From a checkpoint of a small mixture-of-experts model trained on Wikipedia.
Size: 8 layers, width 128.
Training: a variant of Muon for the experts, 446M tokens, 3399 steps.
Below are experts of layer 4 (counted from 0) of a mixture-of-experts language model. Rows are named router (the router's row for the expert), gate (a neuron's input weights, with its number), up (a neuron's input weights, with its number), down (a neuron's output weights, with its number) and show model dimensions 0-127. Each number is 128 + 24 x the weight over its row's rms, rounded and kept within 0 to 255. Numbers have three digits each.
After each expert's rows: a language model's description of what the expert responds to; "mostly gets" lists some tokens that are sent to it at least half of the time. This comes from a sample of Wikipedia text that the model never trained on.

# expert 47
router:133095067088112058154160103115127106123055134114155108109107138114106147129172118158151097125142140108137146112143102117153109136128092117122122140137092136151137168149123115158106109118140097098131127086108107096141130101107128123121131145118120100140160114114145151101094116140102107093142101135142135142140166148172156139094150102129123160102154100154128157158095117107150176123094
gate3:132121099165109105149147132145122113077131134114149121107109103138099136105143135142126163161133136147099137118139149128118120147140087109132140127129127089144136150174142126111135084134158131113157124157108153102140094148095131064165157134099139133103121135179118094155090094148102093137184133110138165093116134128119127081106155101169119132073142119160141179127163116159138165130114
up3:145111105146091100142152129098169131151109157146140133134117111127167103122152135097150165128150150103167116144170126172106115117116140139122117142132136092108115097090114176126124135092151169178123085131139109112105134093153161178101127134104114133098093125117143161119110103126120121112127115169110153108156135099116121203126177147112156131120128065124123115133107154097122112113149
down3:136126148184093123150129157066127127092104116118136143125107098135136102115095129091124114153115115100085099148094126114120139113135145096089100127143167157102174133080130103115109148137097134157129118111191102127138159111148093121083127095101135107131056135106116118155159121156118107125099073158127098110141099106125138107110122152131082128139141143138129120107118143125113127151138
It responds to: Starts of proper names and place names such as San, Saint, West, De, and month names, often in lists and tables.
mostly gets: " San", " West", "Š", " Frank", " October", " Scott"

# expert 8
router:128082094081127072140170116096134119099058128117147130093115134113115099127159126166153133107132143105136148105146100127152102136126093121130104138141103146155148175159098109165109106110130117097134120097109108123141129103091121115120158156121107124152162109128149155119107140126085103101146112133128140155140167154169156122119117108111125155107139090160127140138097118084157195124113
gate3:108105146161100095134110092098139138131144100081135119057135119112117109122087117129146109139125111107156103113152111107152101169097149114149079119125144136121115151181080119145097106090119160142170118142143146121111140113130143133139128144138184110078123153137177099092119153122128093115144144118112135116120089119112136090129150135089157151138129094146117174121130095102151113101107
up3:122136117143165121137132111136115163122081101148141078130169127101100141126132100126111109105112089136172085154133129105163152173108122141134104119079122106115160128160131123117145133145147138124126125144126090188109149117160183130147175099104123156139139092166124099106145092095095085121091134126104131091135105148141113113148156106102133126142135099112084109143136140160104140139173
down3:159100110140143152134139110131141075143148174120140112113148116131140156104119116082108161118094156149129132153146161138143094142177111129117134115103098167172137143136117084084112099114153139136126135128155103184120131179131167120129140119157130128112136117136122123172152162099141109148072112107124117123119143133158132132151129092142101099098129202133133132171118100147132174123099
It responds to: First piece of proper names, mostly people and places, split into fragments, such as Har, Bri, Je, Mor, and also which.
mostly gets: " Bur", " Bri", " Har", " Je", " Cha", " pass"

# expert 13
router:133117156106171158134117126101117140117180123123168079110115151122104171120133125092142115123163138125135085094138128119151132127155087105119127079143098103127164118110125091146092132114131135112125122130113126140137140112118140055103137128113180091151144138125171109124137123157128121096147141132105123170123134128177193111140114125190126170110129102135148159107115140111132105093092
gate4:120144146124152155160135129140145116130163134138124082066130121135127121134147150165140131144164119122133067136077097129151129152133136135146138138137101119122180124098090139127139125159128134122155151115139137153110059144118106154146113134160165131115155138182118062113131077160153059150115139096108148106103113118120130084152151117121119125131115158148102140129130094145154121131156
up4:075122091120114139151111109121105173101142107171140084177109092128186091079151156122103127150133134088164120089112102121121159153121132114155122113128110141124135123134109106137160126141122100116174133131136071145101088130161105145124120135173169151103141144130089166089133103116146116148129109111115080122120164102119129139124125133146169138136147130145107125135088147152122150099129
down4:133136112127116136160142117144139117124151128096108117121151147137093113150132160098168113132130137134115089117156148170125138149162179097159142077099170131082112104159109135158076164132084166105154148109143112139065154139132155126118159143144143136162106122150106127086108140126162146097159126109136188119115124112095124126131143129122104124113104118191158147102128112142131137090131
It responds to: Prepositions of place and time, mostly in, also at, on, from, during, e.g. served in, In addition, Upon examining.
mostly gets: " in", " at", " con", "In", " from", " on"

# expert 41
router:103112138157140180122123125105138156123110095144154181152113147109147131125142141157114163178159115115172126083131110133184132116142102091113092125127136105129146162141116108157128121068126117131097150117115107115133157112097151105105132156101151104114127121144122151144165113131124089116109138160156181153124158139144159105139136081172139178117153092119117142097171150116136130116109
gate7:119126118139158154126109123080142111148123109124141126185129140088123116104141146173134147118093124091140146127127105111133120109137124098082119127121131122144133121135125072162098100150080135154105122146124162109125140155115084118112158131125160115116119096140122152171103090128167136118110108089070157114091143130108125031111135129141093144152121100114122147117131164158137098109144
up7:140121079149109112127119128167147112163104164112115115123139174138132160076114085110123111128108131120136140112153104107105122138126155121114138152119098096140125132143092097114106107128172090159124082149130123118145117107164077133121134096074189121092123112107153105140116161118103135120144140107117099154146074143088120142169137110074135139108093126108172101125161131114142126116153
down7:115090129137108145129092130160134101137086160087150122167138086168146131094130119134143109107143155137086119117132152078130107143144142127159093066121147153166168157098132161148164138110114091133169163152132107124124112104098168139132116161150117128125096160090144112108145129102126167163133138072153115141127129130138159111180113131093151117113104151149109113124124135123111157132141
It responds to: Opening letter or syllable of a capitalized or Latin-like word, especially taxonomy entries like Kingdom: P-seudomonad and words like Ca-tholic, Ma-jor.
mostly gets: " su", " mo", " ca", " c", " Su", " P"

# expert 55
router:141166140138204178121111093080132136130147140142164106118121140129135132122122127106138092159156167134122135121137107132127121178172122099078072160155106139110126153127095119151116125123148138094121150122130115115130155141140124126138157158119151115133099138158138131121139123133101080134141109156090138131182150132156158067113137068123145149142146124167100138132156157117140141086129
gate5:129123112107153163088136163104147115155123111110152124152151172088129085108066119118157114121101176185082141113173116166157159093140147129147145151149110114137137141152140135116136112129116105115088129135143103124118130152106169106127131146156106067100126147126160100120116096121135184112137083148143133092133120103106125108135111148059126119120152144109109121123124134143122120147147
up5:164146100122170128121116120163124137086131170161145134129085165129143168119128155125128126164161103166123097095090128125120125156136155080089089180131143129134154141106099112104143142105164175093114068151128157143131151128134122109104112130122107094111137137162172149153106149152127126102125099109165088162136107140151134144110117141162152147110131074132140119140106140141123111110144
down5:156133107116113144113138115123141128107127140127150155140110165128127107125105173101120101144129115133126096148122119099086187169126122189122103123123122127127105144110098147120145126163133154122099065128157148129134142140140124139091099081178134155105105130146151094126148085112140138189134148123149108132139127130188093099146139111111128155132104106119143100073153077155107124092146
It responds to: Middle syllables inside names and longer words, often after s or de, e.g. Des-ir-ée, Stanis-la-vov, Esc-ri-be, concent-r-ation.
mostly gets: "tri", "tra", "put", "vi"

# expert 42
router:105114128128139123146198145144141170085145095117128142123123124120098145115107132136134146149144113091159124121135135164166109198104129086109098137114128101088149161120124118147117102128139122103144105108105112123163131068101131142091137159117156104108117164139134100100136086172147149139130120118152122163134170156136133096117130126207148112106123117148139113137125137106151074132135
gate1:152142139153141144157164136144109121142128163151115093138160157112152123170128106132127183135104089094104122162144149152151138102147099116118046138154097140148148101116159141111133154130141104115152130162111151100165126131103142120081113124104108115135164162176133094123167111085139155148150130129189134122134091145130139128138098112119146141100132113142122105136156137095105106161097
up1:106139081117120136128090097138140112143154126133135161154171110111144093120114115117137096096128122182151133090112162108142113151087119150125171149118089099151125121121095153114085102098117149117115172125118143105128114143090154119134122162107157111134113118138118136121158139102120095142156087117165110157102144137145088156156142108140156127161117120164086112176134155138157059120149
down1:107142137125136155135156171120156070145110124097135114128112123123137119128121112099107134152183142177115154152133152160122070089135070127066118147135114111132069093108107128162100114110114116136143128167150089149109148097097147116159147131147134167104150123120107153105125109130165116092136145136156152132142134148158123145155097125146122138153140142114102166095128125140144135138075
It responds to: Degree, minute and second marks in geographic coordinates, percent, km, plus capital letters closing acronyms and suffix -ation.
mostly gets: "°", "′", "″", "%", " km", "^{2}"

# expert 16
router:112097090080113070130155125098137134095066144092151126108132148120088115121172110141135089130126145112127149128138107128152123160119078112128110125154106126157122168140118099165089087114138108096133140103106116085140137118112129110124151152109107089153166104118157150119124106117117101098121122115167124134151174139171156136115138118128122145112139115153120148161116118095164185104098
gate9:140135150111145096098126152146159135155102103126129105124127169140142143118081175122135162110120157172123164129156089107115120121131125134101106121158149105104115114116119081169111120099105103121132090122145103120120155148169127128126147154125121098157097110121160137111174134098153099114155138136093120174165153121133162114109120130191166184112097139114092145134142118094120089144092
up9:136115168141165104177117134104141133130139118117110114198158110159154168075169117107108099128158131161154115146133112124199139162147124137094133107123109151114107145106129111153154163162131107102130168137106116163131116130100114121124105117165133145120133097120172113127108130132129156164126116134136141115101114178140094159113181137112107109122158123124151143122145149154129076166142
down9:137148112152110134116160118098092122089121077112136131109117129103120161119151157163116093064129143104135109065160152150156165116165116107174121121110139140120107137118084119093120110129149165154143085122130115143136122141113112111123146105159149165105091131134075125111142074173142143137127090133137123196129135107146125115165141134093131113180109130145134126125120111129131121104136
It responds to: Capitalized words, numerals and letters starting a table cell or list item, e.g. Division II, Team Penske, R, British, William.
mostly gets: " II", " original", " British", " Roman", " William", " Division"

# expert 15
router:127088082112122085137163125099136144110051126092152105098107138103096127115139126152142107107131148114121163116152088129147106144120082123117124142148091139173128169141124115161090114113117106104115143102109107095117132107097135123125147150117104093131174110112169164112094125107104106095137122135152130145146174153165155149122114108120113142117128091156127160172116125108150168119096
gate8:101119138098142139111177130132179133121147123102175145126070147123164117124155122128136173127162117127173149072121107140152107125149136121137113110092092142125126117139141170139133148112153149088084137177128124143132166130169100117085171105131137096118131141104150152115140127124151109182136119148122151156136149126127185106142143158147149140136169113096118178145127150141122091122120
up8:093147094149143103093154170120115131166056122135121122133132063122146129151178104171141098157133151156139124111110110137155109101137114123122118127115120136205129146132143142119119104149095100099085057147131135128133109167111156096133180124110145132120120148132144160142113130168149126122136128127153125137131109136111151119130185136174122123138141174133127120117140149153111147110132
down8:110096096105132130166088114095168136084122147101128140148107124112162133091061121189138136145126092120133153099117086115105179119136122107093093135117147122138127142150112158142131117116146123074126068162120087140177138135139137107086119143120141156104146151132131107125160161137125097135111138145133113077130116140108118125166172122123129146129128113122137160131148127133081169124141
It responds to: Single capital letters or short pieces opening a name or code, such as X in Xazar, CN XII and Asian All-star XI, A in Aviv; also spaces and table numbers.
mostly gets: " engine", " X", " type", " game", " collect", " match"

# expert 60
router:143119118106154111146119088136139144112137102120124147109090105123120141103115155112172134143129160124121152102177142152121136138175129095109116090130138116108109168153106118149098079098127151089111105098121077099116114098141125113101142137128114061144134136156150130115119116162140135070105110134137146142147175110145177118117145170162133107126174098136113117175152133075139123152127
gate5:137080144083139152099154133107136157170099126099116178136073113131122127116097122167106128159103129126146103168136132107089132120088165118116193124138115149103123134094151134134096114104142161123125122138148169113147122142136126135172142107135129128107152123129113107110124195118123124169112089107079141137121082128128125147150147080089163145141107115113165113139131112161133119099130
up5:105136162110118128135149155162163124162140135114141109161103164107163120109090132095128094137141108116098174128125113135125104149140125085091106116151141164095125163133125111123140131117126114157093135180145113126132167103130131102111117123157137115112081155135119074148132100150086111130134118132130179162135138108110110152121147171086131178184091117122143113139079133150105143131083
down5:151126126136124173135128101122127159133177149119091160128122108117173139141149139127106148104181130190153077112132167131074119126093150125146126139123178083146142156121139116116105110150135086084141118157101145137185124141139103143125120119128171091152112106120120107130122102107139172147124080138087131104127111145096154120130147121158110135096151112113129111143103110143152090140157
It responds to: Year numbers and final digit pairs in dates and decimals, such as 19-95, 18-84, coordinate decimals 53.81-82, area code 7-80.
mostly gets: " 2010", " 2013", " 2016", " 2021", " 2024", " 2015"

# expert 19
router:128156126137127100120171119132154141088174128132162111094131158095112126098117152118172143154132151133114129115151139139142120171132121103131117089133092094143127150117109080164149129122144113114116152115107107107139088097129163094107133127134137129173130109131157153131140124162120130129087108152097129202158120155179164146071157124148146116085155134136127166154144170108132096121111
gate8:108145141134182123123136084081093110120178092093107143106123151151104134140105122161108149107120119145156140173102115136096179110152120127112114117134138154069161157107140142106126097153098136178155149146118161113091159119119168119144091134136141129129158146130133163136153111118118185097146100108121101102112136140103128116148122120108100166183124153145131114128147132148145140127086
up8:138158090104115110133120101129149113157089109115170096107140129105135094147153115099114180154133116092115124146119122123104141118164157118133142088100117103092110111124161089134108113152098154145117112126162142105111142162115143112137147077163115149169127130124133088135082126160115145119118075113111089132173154137171087108137117157141113110117117156127140125132139134129152197080132
down8:128092137149108136095100136155137182123075146145137110139124145116145137111152095144149099121109134134133100154072114085136131114081152109149145195142132145147091150091169105141090129106117133114126107130165146174131095148128137097113137151116100179129112134094148136131110127127131116154126144102111115129104098130167106185164129126181146129081113132126136095097103138147134146140137
It responds to: The preposition to, plus of, by, into, until, and range or score dashes, e.g. 18 to 24, early to mid, 25–14.
mostly gets: " to", "–20", " into", " after", "–1", "–19"

# expert 48
router:139119152115118144139122134117160133089115122083119122106068131077165143117114173127150146134157153114128141152163140123153131153126113095138111124125108118103117128143112114140076096085179087073143141147140141168148122105133126118106125122109138125173117132118160132135157087139101103102112132144084199145130167116134159105097140135166126114096154103140096157102141150127114125132086
gate1:097161110155077128132123077129154176128092148126097153164115122132143146142163100097150136151149150136086147062104151159153124158121112101177132149140115126134148138151122137149130091156150150129172079147135151132168108108146143124138137113141136110129110151175138130119133098145130150111121090136134130134137137076129100142164136094143178127087156097088115095125132114115106123153123
up1:125145144121125113136135113146113098171108146136098114103118144167133127152148105146145162115114129156135144136097100114119083135125099110102109141098154157152111124150140108153108128078131102164103119131153085096108118095086108129139090136129165142103103129128155113105141086074128174148159144102110095112112131124141141131160130197113157128130102125143108104172089143109167101090087
down1:109111105136168109161125148077142123111129194097102144115104126108115146151126151106112121117102188149114128151100147142116119159144078142147144164079107138152136132107131104158108113124167131123080156128137119133128108094161143117137152099122134162136132094136109164121123095134165143147140150140060119136136106129135132142160151120115141174097185108131113136075136127154120156158126
It responds to: First letter pieces of capitalized words, often in song titles after a quote mark, such as Th-ink, F-eel, S-tolen, th-ree.
mostly gets: " sp", " Th", " w", " f", " b", " W"